Experts of a small language model.
Experts: 192 experts in each of 12 layers, 64 SwiGLU neurons an expert, 8 picks a token, a softmax router.
Below are experts of layer 6 (counted from 0) of a mixture-of-experts language model. Rows are named router (the router's row for the expert), down (a neuron's output weights, with its number) and show model dimensions 0-255. Each number is 500 + 50 x the weight over its row's rms, rounded and kept within 0 to 999. Numbers have three digits each.
After each expert's rows: a language model's description of what the expert responds to. This comes from a sample of Wikipedia text that the model never trained on.

# expert 4
router:454522561506538464536484466509536478503540502514554479596625533538582546546419537550514492518493394498502493508517530459522555514571501482435523431442396593370511438437562529456450419483487569524470537438435491424473438570545504485540505531562571353534511533601504450558567485480478473489417565434434527479507487494527529523472462509569460452472458470605572569477445467570537563427523507493526474501451499513506559467560477566486493482542559538457540543506446460590557517440500590551421478427466485523516548487429423522482490453481510483479500493557515476564384505579490536421515566416522564442428455551482524414453458467408487486504567462493453514543449457500422516521437414405513539433478498477597539452507519486498463496534578470524465502486416442467516613588428384
down1:616406532467602509545452523471581428459634507535479507480549552487417498477505470484469532511407475455472460456460531556573514525464544448529459460443485522465586520588455419488448520492490467442533446459491460446481465545548498422461523506611553453549498516461441401458537513460373512469521493427557522505503491344561495471435451464419583491492534520556501462542538518426503444484484507558510513486490559492425527500439476402379505500450478519553439516556487524567489593509418529514421453535448456588473492569513538551499524533502507592538434504515416467495462500525475495607532545569492452506544463457418395576586558399510480599497553433528438439520533456520548421455443553462460471453510440510491559544480428431568478442506540487389528501541465536494446499514540552
It responds to: Auxiliary verbs and pronoun subjects in narrative prose, mainly had, has, have before been, plus they, he, well.

# expert 45
router:449478521555478461535528465431522459541516569503619475521524628428565553478446462581560511544539484509497521613567474525506581573549475406441532508395476589457573491380511510470462507451567522537539588499467507514573505525573524538497497582504549495523449550570511497507537429567502507522514519458499529498559549455494529454436561560562467428528492503523532570435413526541581541461409569453543505467414513598528482399553458494466464456492500635466557405541458462524519503509511545515486521458402393505527562441468460529408455497495486547484504476564477509526507417589523467440471568452411556420435508569486503520488522436390471473503535472618431471518435461425440538518477380439551519489439564455508528436507535453506454534472494477567440500487423480547519490553547480
down2:549442494408439432552483589535544481505525447397566501549517457498440499464484519488555480481432524526484538478474418503497466487494562587451465494530493439600501479499461489477488474512460408393548484513428455539568541586477565567527453532495567511494513456528507530442453577494462568432513408521545524422487443523434476463542578489461534515479517462485519398472419535530515540560567602441522476586547492459510386465522511489491578523501590535502553478482512535465475502501544506471532599516517474369514478543445573553514373450568481482418407538536553575510500489606578431454421504513554475503547498532499461578437546556464502433568528521529502555426469517521562606486424499538535472434428473507524478541622486437483443431375592542402521452474534503520525432403508512
It responds to: Early syllables of given names and proper nouns after a first letter, like Im-el-da, Mat-il-da, Cor-in-thians, and names like Christ, Anna.

# expert 16
router:499459501524504461589515540456526526512503506554500491505518494487551521454395549494575489590523424452414564508588517516472493540495497430516594485483490496493513454516552551483545455428496521581401640465428418468572425516486521536492513545570551557552510582528522473522554453566419489590505581486467539506541551521504607408523394482567492474533511564533526599472449583576533572507429564493506452582507450556519574431545446548476472514520507539488539536536479471597532426449514592501414400497474421571511536503426464536391489389445534443471463472542489556543438510518441494465472519395440488525429468533502525497471462411455423534513566420540440446503409467470467483522501474444580569476415449500514470430512510422457475557467559478569493429525434413530523493546444476
down0:493493535512570520407466531490528460496486506508512495508585485525465384533522554484466517438361573547533515494395441449598525503414456470465507558408448482477526539451588496466499477509511601498520442501467540501533551569545520439505490500557516485528437489467541516556487444497496463546520568471433505559498411527442547574529498483490483456492485465424502442431542465444479549502526513431549545456512488454578443509473586487542471489460489472456527509586527572498514574573542511603452357566550475496470535478542402573528403378409428510482487509488526470451487487634469560406536422517479541552445561381484488481544545544590556481544493474533497405470472522508509486404538548537536552508421511478467564509463462394576630563537456492577445440592571461441496473505510500
It responds to: Line breaks and digits that open rows in sports, election and results tables, plus roster and stat abbreviations like FW, MF, Turnout.

# expert 51
router:511436521455516386581513499497556505461543517483536460573540636445545541502435526553571623547520448451512490556484472517481483491530472435434550459462422529478501445485558515387489440449514476527518572435469418482525459585449475533522566519556554469542417519564490432538553464546464390587476552489448548588536490426535488406511438523504499534547398559538554595517405417572563542470527501497521446517450465560500527463608441449448489508525496578454556574577460458499501411508563577526521473479449455546511525488504484475451504397437490441572486490538505557577433406551539496454542531466409523464422465512478519449473456476457486493539540532448412522507456459495435634453435477446563550520439559518573549425581529522527500551504531569529427478513460507482504574474466437
down0:495487432465440493482445530464466515508565451529589584490557475456461412537566461514518422526457418423464437510553573536538504464515456585540519473527461576492509532436493530485479428562453494529431554408445457579601417563422608496544557525462461585559474498490495466453548474549472523519467517467440591504489448433533519502531459451450460418525496449467548567505445561497442470487475442640544498503530552489484525572543457511433530442482515496437467435528515358583505528495428508449470612428428476583484543505488522457539572544596500439531591512397554606486452587563461554505478537539548538506453555531471480484564500544405492416509483544531498618456519444397403522484497625480498552475478537466534538506486525518456534579469440486468518578544509518523538484502455545
It responds to: Country and place names after United, New or in, such as Britain, China, York, plus closing parentheses and quotes ending terms.

# expert 12
router:475436482490500446470468483498522492588441578563553457504561589423595546581469521532534531544514529479552559521573545518465487563547519490428497476484433589469501507442580516419459472486484517537438549471465446429572521513518525498547599547518546449501451508511497455548626464591460448582441545459464529524546554447520511440544519566540450400513418549553595545417467477463611534459455576494602488537388528514565523399548487516454460437448499512473543448534495458559524447472523538566443490455451425526516543455479462522459413477422464482510498486549568473563489460563540589427508552461497579472462477538504542496457408433493397427551498416560490463596411461436420518541509435418545556473442522547509571493514536472461412573525483535532435474429459460573459556494447504
down0:595521469520596460545487534521553445566523443448532440393500488524527492529532476582539567422434549500479634433442530481507443513507594421452555492515493517549508506545381500594549570462491536529523508483528508444531534392490467470534544423528492593538509593541397474496441446501512510579550483447493494533583502502591540490456477407503431486448483479471503475537503512520449523474524499530471495389526433477563537452429504550381530526476510396515528467450518482540467463454552513442491501432569471538485556507564482539486464500521442456511561427520530496449508524510490475454559504486499371440483512411508475469586605530518379555560482607451539420423432507435524408526487523505476424427562564471494539357532507516400455395566548506455510509529457475473482543564483551
It responds to: Prepositions and articles starting a place, time or scope phrase, such as in, of, during, throughout, the, mostly in running prose.

# expert 41
router:424400493488502444513514423507547494546481530483509451599607485427601568543479498527553539577537471501540576509638530575455531554475476433479535471495467519402504464474561535423432439415548526501501554413430526470547486526526527525567547607521555486529477574464509401528637458583405446566412568429454496556531537436538560451553484545523489477528449520539573548420462480518573492446440522536541436513437475498557482470574432516472431450433498536443525496536496475599485427422555536554516480470456493536522494461399487535470449401447458475472472494556485460574409520548519550471574605482425517539421456577588503510498513464463479499562513483501500466551420428511497595524465478441529504510440533542478561425555544514466462606506509543550470454487455490556539535512468498
down1:524499453442482512434471467563570495553435532484469508659545548496561473512451476506515537552480472439502408508569545592555545533455555512552440554448529492390489540460502494549405556475505457478449468451512412548538531501576511508524555482496529567418395485384424535487472506553450460477511530578484523427429556552428507506397556525560481568546529470487480464421509469482484416511515563450519549549498539407500443528583491460531522477449501543549532502583551440486447502419500501399405459527420586590441399515457536490478545512453465497539477503429497455528502595499476516497491621530416497478389544573510510388503430423515566481478468582522482496477466522547495513507388451514457527511547481515467578475470389435484527520473556539468535459594589440404484478502470461
It responds to: Prepositions following a verb or object in narrative sentences, such as help her by, to, in, through, against, into.

# expert 23
router:430444546499490394472564487482586565544506509495522423441522581452508541481515525612653554548536427486498557517564522499478483543519496422526552427475435537514561512473494530424495437426570535594450592439477454461511474487484497509492513538529540519517433572584495443491536429597474460553460525419475506583508504467488520446511491488520511477573483546530523577485387528549534529513445540521644388478419511521514565426615466481484415448511532604523473506524503473550602430457479510536414438470492472542496511502483412485513453385451569490510447505597496532585490448551541537532524506433435620416531519577518584493444410489432440487541545460488441480520432462450490569511493561486587538457453470477496532436509598493503479516497483481594504534436460468461550505522459475
down0:447500502500483498606437561458499497468517475577502546440486518419484420435495519457604559371486500479475515528486528432577519427539522503480502489401534615448581453533488527520447501480540534406556483375539444446475622463591545408466472529495519503370472488564478503437440464581538515511538493507391508524460496445500488424532518476537577442448440440490531530504495485541544436413510552525484434558436634542530576463502506497462496520517553448535446542475428551551540498465446527582472631493518570492525590600513531526530582501581461431453473534485521386500498517512465499599502562580476528495488522544508554471585466568551427550481503631470529502452524551498540541494472532492491465524561448545522539541502530508472561479515457487594473491461522572408554413500541464
It responds to: Final pieces of sports club names, places and political parties in league or election tables, such as PAOK, APOEL, Democratic, Labour.

# expert 35
router:511520585506499449481567497559548478517494560530526418519563524453533537558415514469545485503531509549523492529521535488433551514508507439480531459474427450412508460464511554380474534469499529499491644471485510476485435554456533513489518547543524477487394512520567475558548406556461409558457519429443571535532507507543529503525495519542365513545457560635540588556435587543578543377521609493528435600466500564536566461502425550477412438479564544522552469558551472545562472446465497522403408540500454558440518439473418511480449525394520504525476525661564538581432476556461546532519499513481541477454472547557527446466455483491476520598549467532406490532507508499470547537444416502540594540465499467471540456541471450467474542448515496515433485389439497543502506543462418
down0:573444655454430460496611450475530451523486471530478500392452489502508481484532458558573519449491448463519484397516512517451469480575486499531553403441507466446481554493507556438470460512624479524498498412493508532491474528445538492489541455447480506414426580497481614494499462437539455475598500442605542494525470504427472455510591496397446475561504503404422521493408565451515515573493485442510479519447507430483487551587459424519477432502456530515496553555603469544392460508481489486535492517513515559562513537521499360518447516449476454432496489609523526444502511495452506563566471445479530620462473471497478435411569516432580506442412534496436512555489535425413451423469448510539509443418479534470419546591494505409487497480481571472556517416544517421451502475499505
It responds to: Digits, spaces and column-header fragments in sports statistics tables, such as Laps, Goals, Podiums, and cells in scorelines like 0–18.

# expert 20
router:477413539530515487494549390474465473548512582512532366550555532479428470571447508516505522543501448481572508604549489495466530594549445495477489415480484610457520465570499557419449444459575527563520644528510506572501483536574509506501621528552559547554473609520589492571519493588442464544431512492447480532525485430491541458548478506545473488543471483550555574521426534467519527493449550543543484565483490510509488503456479569444524446549510635498631533488486460521540512478543588521506438421469429504538563479536490504467457503507516435546443499609578590500509527519522542467555488488399560486445427536558573483478425443481435486482553459506551470497414448397485518558439496538536577496513506493541505456555500454465500586565469565562485582470379509581507592540470473
down2:491536495499447535452579560408528475559536527458462566464521499606486549513529537527479465590484424534541468439487540524452491538472579455557442530385523530513550544528481511404495514439525510492453528513566558418511515517453496408502476505520494444515461508520519534413478490541403483549466513438479512499492480553526495519530601485564451494480533479501436379518515469480459496677448369548534394524508486453458561535463547419500472465459549548465543447551463508488583473490484508550546549425537489577402419546552462456590556522477466547439460529510480526480576558459604585500527431480449495413453562530527451520526463528405567521566524482480451491438508613518522480462498527529566455569521542619427416544576500389510441460407384510510549515552493536426483439541452485
It responds to: Word pieces inside foreign or unusual proper names, such as El-ek-tra, Buch-an-an, Anup-ama, Rinderk-ne-ch.

# expert 39
router:519426480458477370526509505512522508530528527466520419584550556436594527557418515578512479572532411475535527564537538479487527580547459410482524460420450596433556437485485548431506444436491534529448603504477459523575427501586539546562607531537555465470413523559544452517551525574413441528448489420476541485464533455554540435588536488569516456527504465504507582457420526541482538457460506455528405481438493512567572405548479576494461487467522537510551532567452452527518440465529508525544423438504424510501485392475491538442467414431552469446453461582519480503465444548543535349537536503384551443490477480593515461479474394463444456525563449511433500494487503434463595503498503523484509429493535493501533376521482465487478497470488496590516443527455470544535536579472444
down0:476554453566485516388471549549493534489474566497475504531509601446550460548516503615478545678530548531551539537510443498494435451550444518456451530481533535560581348498437517425493440476521421504530407479443400457532596508487538379417560568533471501490532554518534569514520556552536525498549492515529464592512601439523488480562507557525609550544528452552523479397536494537494542469588564545546412515449556488519438547510431512475545428489537538521543508518541478470585490496577534479465524507611512512504539601517473516524424534549460451450494343521484584519473531538524516513539523511402502508578500463548483454531514507432425539463551565473491470611520555509507530522534540395511484454517441559475569505491504432535492579484461571496556481599485512543509475447474473
It responds to: Name pieces and surnames in people lists and plot text, and kinship words such as father, brother, husband, plus country codes like BRA, HUN.

# expert 48
router:477452567513509475545519461518515498616517484549531431514545571400488555521410580519576537489528473478450499536523531530411544556518445414438571431460419508497576429499521515436482424405532576547512525446399429487601453509510567522527509518537520467498474522567535483587559435488418449513470558437439516536597505435539528464582484507552479451531410520548558548440448488553586538442504570483531453519455497583519539469554429539514481446551498543447514485506490431504596413458568516584446447496474463513515589497488413556460451462480493469501412577574586518574388437537539504425589543484455497463444415505553538470494440448473382464566546453573526470498418442482439563560448443433508560459443489478557467457563538488470415541477494538521435464457483477516488508545453498
down1:501451469421511506528533457369547504445466479536560501431617522538349446541517542516405497481517460507514518612492458490544487548541561521509423555505483480490476478546484517463569587487519558533565493549537443505507426489447562621555538443566546485528494496478558405576536501569514549534524377490553535492374546505496538543505481471535532477460585581517496569548482509448512429533545530500498542585618550491529524479559477592471496547548488499476490540529476529501514589432514475513560421569552610507453507471481502427456491429425434487599484550437538505428465496495495474572612454506461466388508415553527584423448400529472547476529509449466460478521584510497551506425482514481552462469451525488479441478476478556492494537473510508494602473407410542381523410482488473
It responds to: Articles the, a, an and sentence-initial The in narrative prose, especially reviews and band histories, plus is, are, were.

# expert 31
router:416469575517563455504561421477507447551541512493532493563542572411558504526507570581555556501479455442463547498572505499492470509509394452468502476436478476438525464506543475404409521411643544537458578418460457520525421527514560515532489510542522499523467494546569465608562443630445498487371543502479516495533521406459555461568442546486504500562444510529529543487449531558576539518454538503612425585464458531547534441593440508445459459501539519508506490500510373497519441457485535576469508422362515539500491510471463465485473408441519422512423511551567553537420460483518543459650592528434500512496483519533548408489476433485443424520521468521462458500456444488440544522421454417554521465483543501517539433506542469432430562560510554539524512465497472534527460540472462
down1:554507591504554513482536544493452450567451531501433454508500409560526471448474509533490504470498484501469512483489447501547445527620435489456479597451495497609517519493494507363445500530521475480546605452427491430616560477437565419566509471529490555499476501506541441494448568520506485504579459463471502476553498604421507525505548517599619501556490484457511538501544523531591591566522531467506445479466447511454518518518436510538458510489479474595427569545529463564568482516504495469394432582569447428502503558593464438485405410442445471473487498521495493480604458561450625497505539519541548557516440482575464566582507413468491500557554499465489414436421517457444510497600498555481512417552481587486631558563459488465493511564529451412488465578501501492505439501592503
It responds to: Pipe separators in tables of squads, votes and review scores, plus "by" after portrayed or voiced, and "according".

# expert 18
router:499437577560499477491577453490516455552469534519537444512513535456559538485394524513540517568504466496519542482564586498477534521531465466465522415508404551402538434534565541512463405468529436599490587494466459515580466521542534565505607531544528480508453534565540464499652503535530495557510578477457476504545516482540474487530504520545446466564392561532533587420434426514457531466409610475539509528441578547528479455482428548485457480489617507537509465520432491517550506521551587567458432481473405531530549466421433519405422453469491451548517469566496591591481416486527488455527513397521545501461468583470469509501433433440430512554479442549462434550534470480386559503474516497555542542483503474494525469482540443455481597429568505522503466442430426475493581565385440
down1:539572450510451572479402558513518485512491486455479471617588530473544498455492520486478582548553515492532537550479478545506541439516419465497546525547493490577473475454467571519417508439487457521561461549502459533472488483491501439524352540437494515481559562448457586485435515432534527485506505444523492463518441491541448417399435500431505587434501438434597421515594541448609507520428462470443458577562583593447528521520572423480494470512431540366458506576559485483497446429556561524560519561404484419511540528523474487523550490453481479471438550484474445535567522410448567507527549560501545501462534534496565532456493502488613520578414523482528553593555451570598467479539465500538573572464584461587516471372482459564525525515491544572468526494538444523485577511534543
It responds to: Field labels, headings, table-header pipes and "home ground of"-type phrases in sports, election and infobox content, such as Votes, Starring, Genus.

# expert 26
router:446518541555524463581531413457544495543473576493551446507483530466542530619515556528578535550542409495455521512525512510480522545564464439519575507447441570468470529417591542496492439496538558531468524449507438442569412549516481606557547565532449504556528584582529494525610395497457459525395578449472492562516540427580570406504458556517472514544517564507544549487476570555546513445450590424500426489503535519547547458529494520474460435503495566514573559510479520516602492471562577554491531447463459551593575517497440555451427453454475463506470507506505478564402439531544509417573539515470557474517436510550502407457510486419465442484612482599416480535469452471433578571471542471565500442428571522515496464488522489467542466568621532475506453432398479493459520486467480
down0:507494452565524526542525470497478498540509514521435569408497492468486540583486456480529454501469539447502426533621448501532554498493533436482593391447430545606567510437491460506622492451474479426525455499510434435518507485500491492565441506533431496513569625429461524440545431499490472472493474497518419518487458535541455484504496489548367452490453516481435500467502526509507449483524456506469501444579486623411506376537504574529540503483571465417374527491531502499553581453454474524522520424469417530468525456391523485414539504573516490469503487558461390500477414510486451455554627555420454510533558621534493645560515468576423511534540445542557499548580528445502534536513516495609550470498551489421485460467475513462526603575494549519483499468423451466551474507506549
It responds to: Reporting or decision verbs after was/to (announced, stated, decided, awarded), plus dollar signs in LaTeX, currency symbols and time colons.

# expert 42
router:503487501468537440525585477470483478562522489514555486512535526494606490554427511614573506526572410459453533506548484572423472545527473377475524450443446521485484435503517544491463485454493534531535585451445479549528352572595461568502539526598624523477455500500587474577566503590483445472491535499492491522487512487524565522519428525468495425521490461540477587501517500470531534451492564499520400585468564492542535447522475536483425483497569540545554551527431475521592390454518499610421409479531429543515550458477463489465453465509518462462485471538502567544487451538560532529562515482412506464488544550525620440368453473547455501507581494537433460578512471463497535469463521479507528436443590470466560477505515534429448490439586590539489429412398449513561566537469388
down0:493518531518389470560489529542541480521533501558521461477610489484477604584482480482507467482466435465516547462508511456485528478607563535406543427446478593539465505498508487462516533500502478520438455515526464482481384544616505549505471504494566455508555477434530599519532535560511550509454461552494421508507436524496492545452426531521483488285439487463557513539472551509484576491494452544552522408456440583507522494463441500512493429433512477499518466500511472448535524460540434512465480433531533501550496508516542479478522527547556610620471434514516487432506517472404484530468543544462530558473468500482505464602569567566459486426423455455509535559535536434455529492458573415455621533474659430556541457544486501453445589527461495620479575469382434525573461450427527
It responds to: Line breaks ending table header rows, markdown separator rows, section heading marks, and column headers such as Notes, Ref, ±%.

# expert 57
router:471445487586514440518535473487523552601539548608561449501551584477514555540494531523475555552532396507527549508500509506450460523566481470425530418480474539507453538487573551395465473526535514575492574462521528417509481489451476551515568571560526424509452527525512535517624456561446469552459542457458505505553502462450473470547477518521418416540433584565582566474479517541477527436524559410554543560437452569513481409614488535508424406475541523500548519579482464528548446473468615508454463484474446532514502503466484519449394412392470416468478564563518615487501437571509534463619557512523572542489488530543536514450477479507387451572523505577496452566432489458441484521514537461592528417441528498514493491533566500486399531516553510532459472411385484507542515501509413
down0:472471552475438512441535570519502470475445530474579465511456415462521558492488587564434453537461429538559494444516483550500416593575519382575481487553544462381466464507604516490408556464481535580502521424539526471620572556482500453589481570451596573512551530552523604486489516549533390459497594518532484571569498539549534500447533482589511434526467560459562526379495483431507468475552560556524450468495445492525534430554577501463555538504605484450507469493575531551607482575462451503508558487463519505495518454558450466523452481653493464523472549458522532554461456442438541532541487494435461432474535495532500436475407472475513451507566501490429496483564467514541440449467400478569479483485521523534464517476564549417470461531419507598505505579563401553484478508498484
It responds to: Prepositions and first year digits in dates, pipes in sports results tables, and the s in men's basketball team titles.

# expert 55
router:428473546553544453522488405402518474531476487552509475518582546415555571549424493558544529455520433512493548538521542510458504561536539458510535465478403524399556488445561531446412466474603578468521540422434448483522509524525511515581508582505543408495535538590507487554536464517435457570426545498410558562577552419536518473610466515523470525575430538518579574514498487588489573432457573432537489520495485503533563468535428520544417515551570514498518593597428381587515486487549536575424539458465449506507503548492473464459434499454433423515467538514487420499473470545509578442569541481533550481472426551496588411457489446450439478548591491516406465554483470451469534531479497415521553407436532518481458405570522520424496551520577515524481477464502502517527582534463463
down0:516415549564500477534494581518494530481514505490469494549558560436519522402508424501511608483491447521420449533513608582578509535498412527525514525453520467539543467555518390435409474433497554442497486449513502475538504446431474449526487519548515539484551575468411556466476539584484485434460508484492514489479493450577500440497453462497549547468518532481408463585468461462538482526414530415499476586499446435431544426523507457411515487482486496609415552512523443483453461625479451500442469546524442420521430442446463463507468436531490521569542427440575601488529569501535417588541492517567446438483471535499411519566525559610634436498467524593389490463570422456473537444505459423529495498588484448545515537443554545495483443486560508458531492422512517572466540454404485
It responds to: Word-start letters and prefixes such as multi, super, non, semi, plus hyphens in compounds like "Action-adventure" and "KC-130T".

# expert 11
router:467469527514475402535626507483547562532513523526548470564512466440538531530448516479537537521490495508525574564515532541467483531563437459466608432474460530486537502451542548443474411485517486525537603417468527513478473535469508482513514527605529429515456537588587472552588576571401466510437578429434604528533492408527572450547440520494458471581441575556478557477403548568539502386515601465598465495399476519547550459500492525452390502554464516414581449545461511612537451433498525509424488507521426536573604490448448521453481499460441464442480481579618473527441506508499508472542499502512573451463459483507502407396485502451463493522507476537472421513449456424503562525458482464477516470490480504506529429581555560486494495507562503527472442443447482584581522529450396
down0:434487494510494509541493506516549500532443505485491467483573399479635490622425569507580496600402478599501496539478502528544630564513429506529515491479499546515467425544418577464583489438475534491450511515439555492473480562427561537565521464555594456542437430544464522527468478499517445489511478541561534520533484522486581515526523521476367557439506522550568452415500495525507573578467539518562567485436485469565469466474542470470395512454435502461578435577417496417480427503437477562422559432522438488536474476503581424557458525460536531587568431543548427484479541483533489487465529414492498454468454586514552529547564516406586505487476600494490513499418500460500502550500579526587618561519474541463483444504438467478449591522438547497536498463458568539538492546568432
It responds to: Digits within sports scores and win–loss records in results tables, especially after a dash or pipe, such as 162–158, 104–101.

# expert 8
router:440506485496539449592466430539556495508481591515477453564482512442524569493485554582551533580552446520506522506505569518438540529527427447397557416507511543490491452505568568458480431487579583594466541488493509461535468493507479473522593538519543399481437529512495485576582455536484452518433532422430485473462543404503509460497515554561440478554422533535521540483416514581501568484441636471513343603448564524575573425537467464463492444470546524460527524549446445540537428428505533546539521440447486488535518484512478462489448490389517403508496517525590535551438484518567518400599522484476596529486504559532560522477446481385438441548542445567468465498480527469421473543493512447529557485448580491512503432563511494483465547480485495493498422417453378562527502540401482
down0:565481561413509466517587489457457528506479503535512509487463530482541555363462503451482508504512526483529578481484477458484469488518588491390587497645494413441488485458433504494460411446440539515550473492520415527475509386542479513500544486469509491576492529559473417476531495502444404563538553391484522526516434540520408458519502521492559477540587476452427437467489493514540571538625381437583514540475479434492589497458522469579547451537479466473616487580534528464480523450572498465393483553503555446454516509487538494500461458523549568471479528492486587502556560591521508487428555418532472598380542509480470539515486480544521541554540491491565514494493476502532603610507557453444528501497456523500598438530607547473443447490547467544506489540399551392498521441596457
It responds to: Words of increase, decrease or level (increased, high, lower) and the in after them, plus digits in sports results and tables.

# expert 17
router:444482601523490474531513400503525518479527552574626438549511544476567551537430481531522555537550461428490492484505607553445544562498490454501595408487496560410548508480521546482401463478571487535500617458456496479535467488503557561524612574523510449539460500500473556497527452523400486559489524498493569515585497390436580449521425569577446467570478514531485573529475527542630503485431570481567475498517482574534549459530471575497443499439576554490600468564454446464518470490512479491471439451402449559535547514493443546444470427430558526498498473537531490505486482573493460433511559496451522522504440590553508478475479415392437468569521455571462447578399493483469519538475455468576608506397479487566514477517504471472457536491518451524468574484481415583487433566494409
down0:475579539569462503536559442420523575501514410523600550544496531572559603492494518514541476533523628501598591618564658522524465469449514528513491457401579452470560509431421406530469486469523448568616453495457541522436541531541495521547480527507499505511533462470562559592553445446514512507458539503440499466487552503460450470421475507480493390471471583589329453576567497478482465505445481526487510531380519459421556479474526545472492405516476486476526504542533472524455469468475530489588473560540447447589463480552509431544550483476430573540475520510448412606510552521542562482563500504464516502491491546494460520489499500495502528435501575544476515404483506512475580539480496483384529493476430617488525479402524434425540552472517563505440458446521471521497505482534518
It responds to: Word-initial pieces of foreign proper names, often riders and drivers in motorsport result tables, such as Su(ter), Gr, Sch, Ri, Hel.

# expert 27
router:502440561522557466575497430474494487522504553506511501519488487426547563501468533598603558536499438466609507556529521502488517549522456481461518434416546522470511490490486548496457501506520570554395588449461415478555472514494495545493550496451530502474480539586624484532569477561433508510454513442476500481591510499521482423554525496512435408520473558570573583444495508618546547500505565492484471570499450530510514483569425495454495476515597533479517568498463489586545452463544509543493509491409381576502552462444515443465461414497499471572487489497512501551377419474524581442518523436397573456496435567524485418473469398429432451528576439529470420522472465477403498565440469478540604453498505527565501396528540467409430533471508554461482460395369475492519477561467419
down1:430483586548533498597476436519462543484454558507576530508560448531476492571448485545494565489465474514490435510540541511523425433533360470494470497472492501419617576439509408522424495504490487532483535605477457491508476519472442476476541496397487435458548477500533526578574463534443561473465478598535489608491493526485601475538481542523494553511468490405480492505434367486515447474406515574450468531461426556446563518537463520520456598468507459514530485467528516530542534429540499452374428505549489375479446510495517501549425433419419533428484573501445507477530452543468527387453520507537562509573525457534434543493528558521479441516460514475532623456559497497581438522473501500428512561552416554529557506618558552512549530462520648596477520524559509513531441487497549
It responds to: Line breaks, list dashes, bullets and table pipes that begin entries in stats, honours and population lists, plus verbs like won, received.

# expert 61
router:427463494557495505524500503426512479530488611591566454511605472477504529584418494502534537598461398501456529489547546535425461500537427477521481426456475589465594440530531554467480495461549497486446592501466406471522514575557505525490509500553518490599446554564554475585510502497422489531433517474418536491525562467562516518573498543446408491564445528566627568540438468502542519467429526495519431591473463538448549450491473576498503458468539619533594543524397412567513459469527581530434476474515510517550516524515469516474463440515514480490420512549512541550443473612574581513561509455521422445415490497538563406451444484485384480529513515475509555561454451392471478481404537461533574509490523547591512485573520505491466539515552496583496528475465446579494537584417450
down0:490508506448374515450469535553542468488482509512469526430458521519466494458590541577434460480452556403482504538485508578458446468505463523462504519571602541446497487448538474560473567529539532521509560499546417527543493591383480580529503463515514517563521429514518479503521452487524448601462475385505532517434482416585436550510583577494522483529447536508371540512554509522495528435424391563528494554441463498494574472527488602534476484424515447492534494493508498437487585440538431496447537538418429510440520533512532491479516575467423505520527580543510537521382464565521538552622488565551474567453437466477519522446502506554415465532580620431471529464526522475401509412523538547424576492520440539436404506529624562515457519506507544606487546467441429544476523449519448
It responds to: Mid-word syllables of foreign names and words, mostly Italian, Polish and Russian, such as Lyudmila, Wielkopolska, del, plus LaTeX \cdots.

# expert 5
router:519459506567454454542537500451532446482466546455537384580606522491540596478453535557621520529500424416562572561574514564427491458464488446503497462473467583483480494468611539473487464467470512530477559513461477469498385496516573567627473593556516457492554563559548457576585435518393471541477583451441546516516523423554561407521481493511390397529449579504530584500397491595498560453503552459544451541439438462554504442511492555439444391481537561472538502549460501543545482441546591550466421467464443535477526445456438525495476457447447461484464522507570538538476484572528490518561569454412465466494409510555535528515546502460496450520561497550503488575511435511492605514473528450548536490476538485520541516497518467412546527484584526482488477462455498576590537563495470
down0:574548502493459477476511575530550396584466406515549491530465459579529538447507514524487552513511531471562569455537546558383513472459436479522461545442475542423422506475496445440505544481507623403476538485468456438468542478578511602498462467581363450473481453559440527466514416476453536543500453435543446510471529475529438388462401476511579464373574440530394489526477551426469539448452535458350485527519417528466540496513561434567501484445523535497546439525516520487472462423527526444498551538478468550516581432496545594576553497549515481512468583445443539446458443460552502470447501545580498538553441541538494558569527475467463506454548515543523500575459559493531437516455541565520380530493477452587484515485489477450404404460512590441536492543459568496486502451510497
It responds to: Verb endings and action verbs, mostly past tense, in narrative about people, such as moved, ran, attacked, flagged, told.

# expert 56
router:488504530501500460551503513464527576591477485521525494537578567456534577558461501565536585509560460509510514551517534529461505545571502495464534460444422554454556445398483540475472426461541504585492513453405494479564475531539521487544494538574557446524483574549538494506612482550445455472485527423475544457611536505570562417534473518604445461583401516578475575431456442585563488440506510443563461572477485539471552484514428509508455409569501571453543519561452489543572469475600520510450409439487439535518548498464394500467411501436493474525437506550574532505420496566525585482575547439452565430447460492518589433487444450483440470510555534483540429586460481462436559542426517427563566445474584487537506433552529498433450490541533555527433465444434481618499479562481462
down0:471582492532492490441537436502521582561452571480458589514519554445543559554466491526465573432437518475421422502528482465524519488538539533532516528500480439509608441420449548502455449446564402590496548524508489485529564515522500424501482534587510556421526478503494575468462490568524454430604405550487558330624456539519553511494494455565473523503577401542483449449489510557537480517579489413478506442546512610458510536482443502445450516490516421554437496534542479494479455514606407509463403519545416501523550533507479528513426534470450472596505501478532602485575421467438560518533483525464563547585503453440516439516459482516500395419407515497572413540514541500445453454446598534538471546628567499487525507547477504419467472547518470534512564485539516552433501495484485
It responds to: Forms of be and become (was, is, been, being, became, remained), mostly as the main verb before a complement.

# expert 63
router:392564530551554469534492428451540489521455560601522480447534481445504633474498538578519485612505557464559489550530505481521546489546536400547512432411394449454505462489485514495440452504555539521530542492487453461559459593498477498546617526521524442503492560532531433530519493539485510575424494399449585480529501492505554475544479509546459473620422526524539612408438478521514554352480534453505498570457479529593482445542439502404441437504575564488535492513512483537587416473549481607449525376454434471532457450455497515453447478466537442589423469571504459507477469544503531494516475478507545556454436542528554439497457490503441449574572461507524455554458506470454555490450493466550562438497533462569564423511580576504514544447507566552524540417490461557535586466439505
down1:540475433448410544564541541515637567549499392446473541550522509502505439436530540446421519518532493605476370558407520441486436516533516539563540573451574597547452531559500487520507511508448504521522536426542551505390589503518479496394519576546489513623504479456469461410396479528513525547555531504502531559492453539518516548528504555491480526570506488555477368539519440465522489489522408480462527499597531530472513554536565587564583529519510519481558505428527501495452579444543561532551527574509573502528546495475474514590485561558506558566557468516449467528587491494468568523501522531513479398511472434531467541587511585471468530485423500462495519447425628536426465519529473424444549561544439524498518552501412592478518471426535535491524486468585550434451506415545506
It responds to: Early stems of words awaiting suffixes like -ation, -ing or -ic, such as min in mining, san-it-ation, trans, tax, traffic.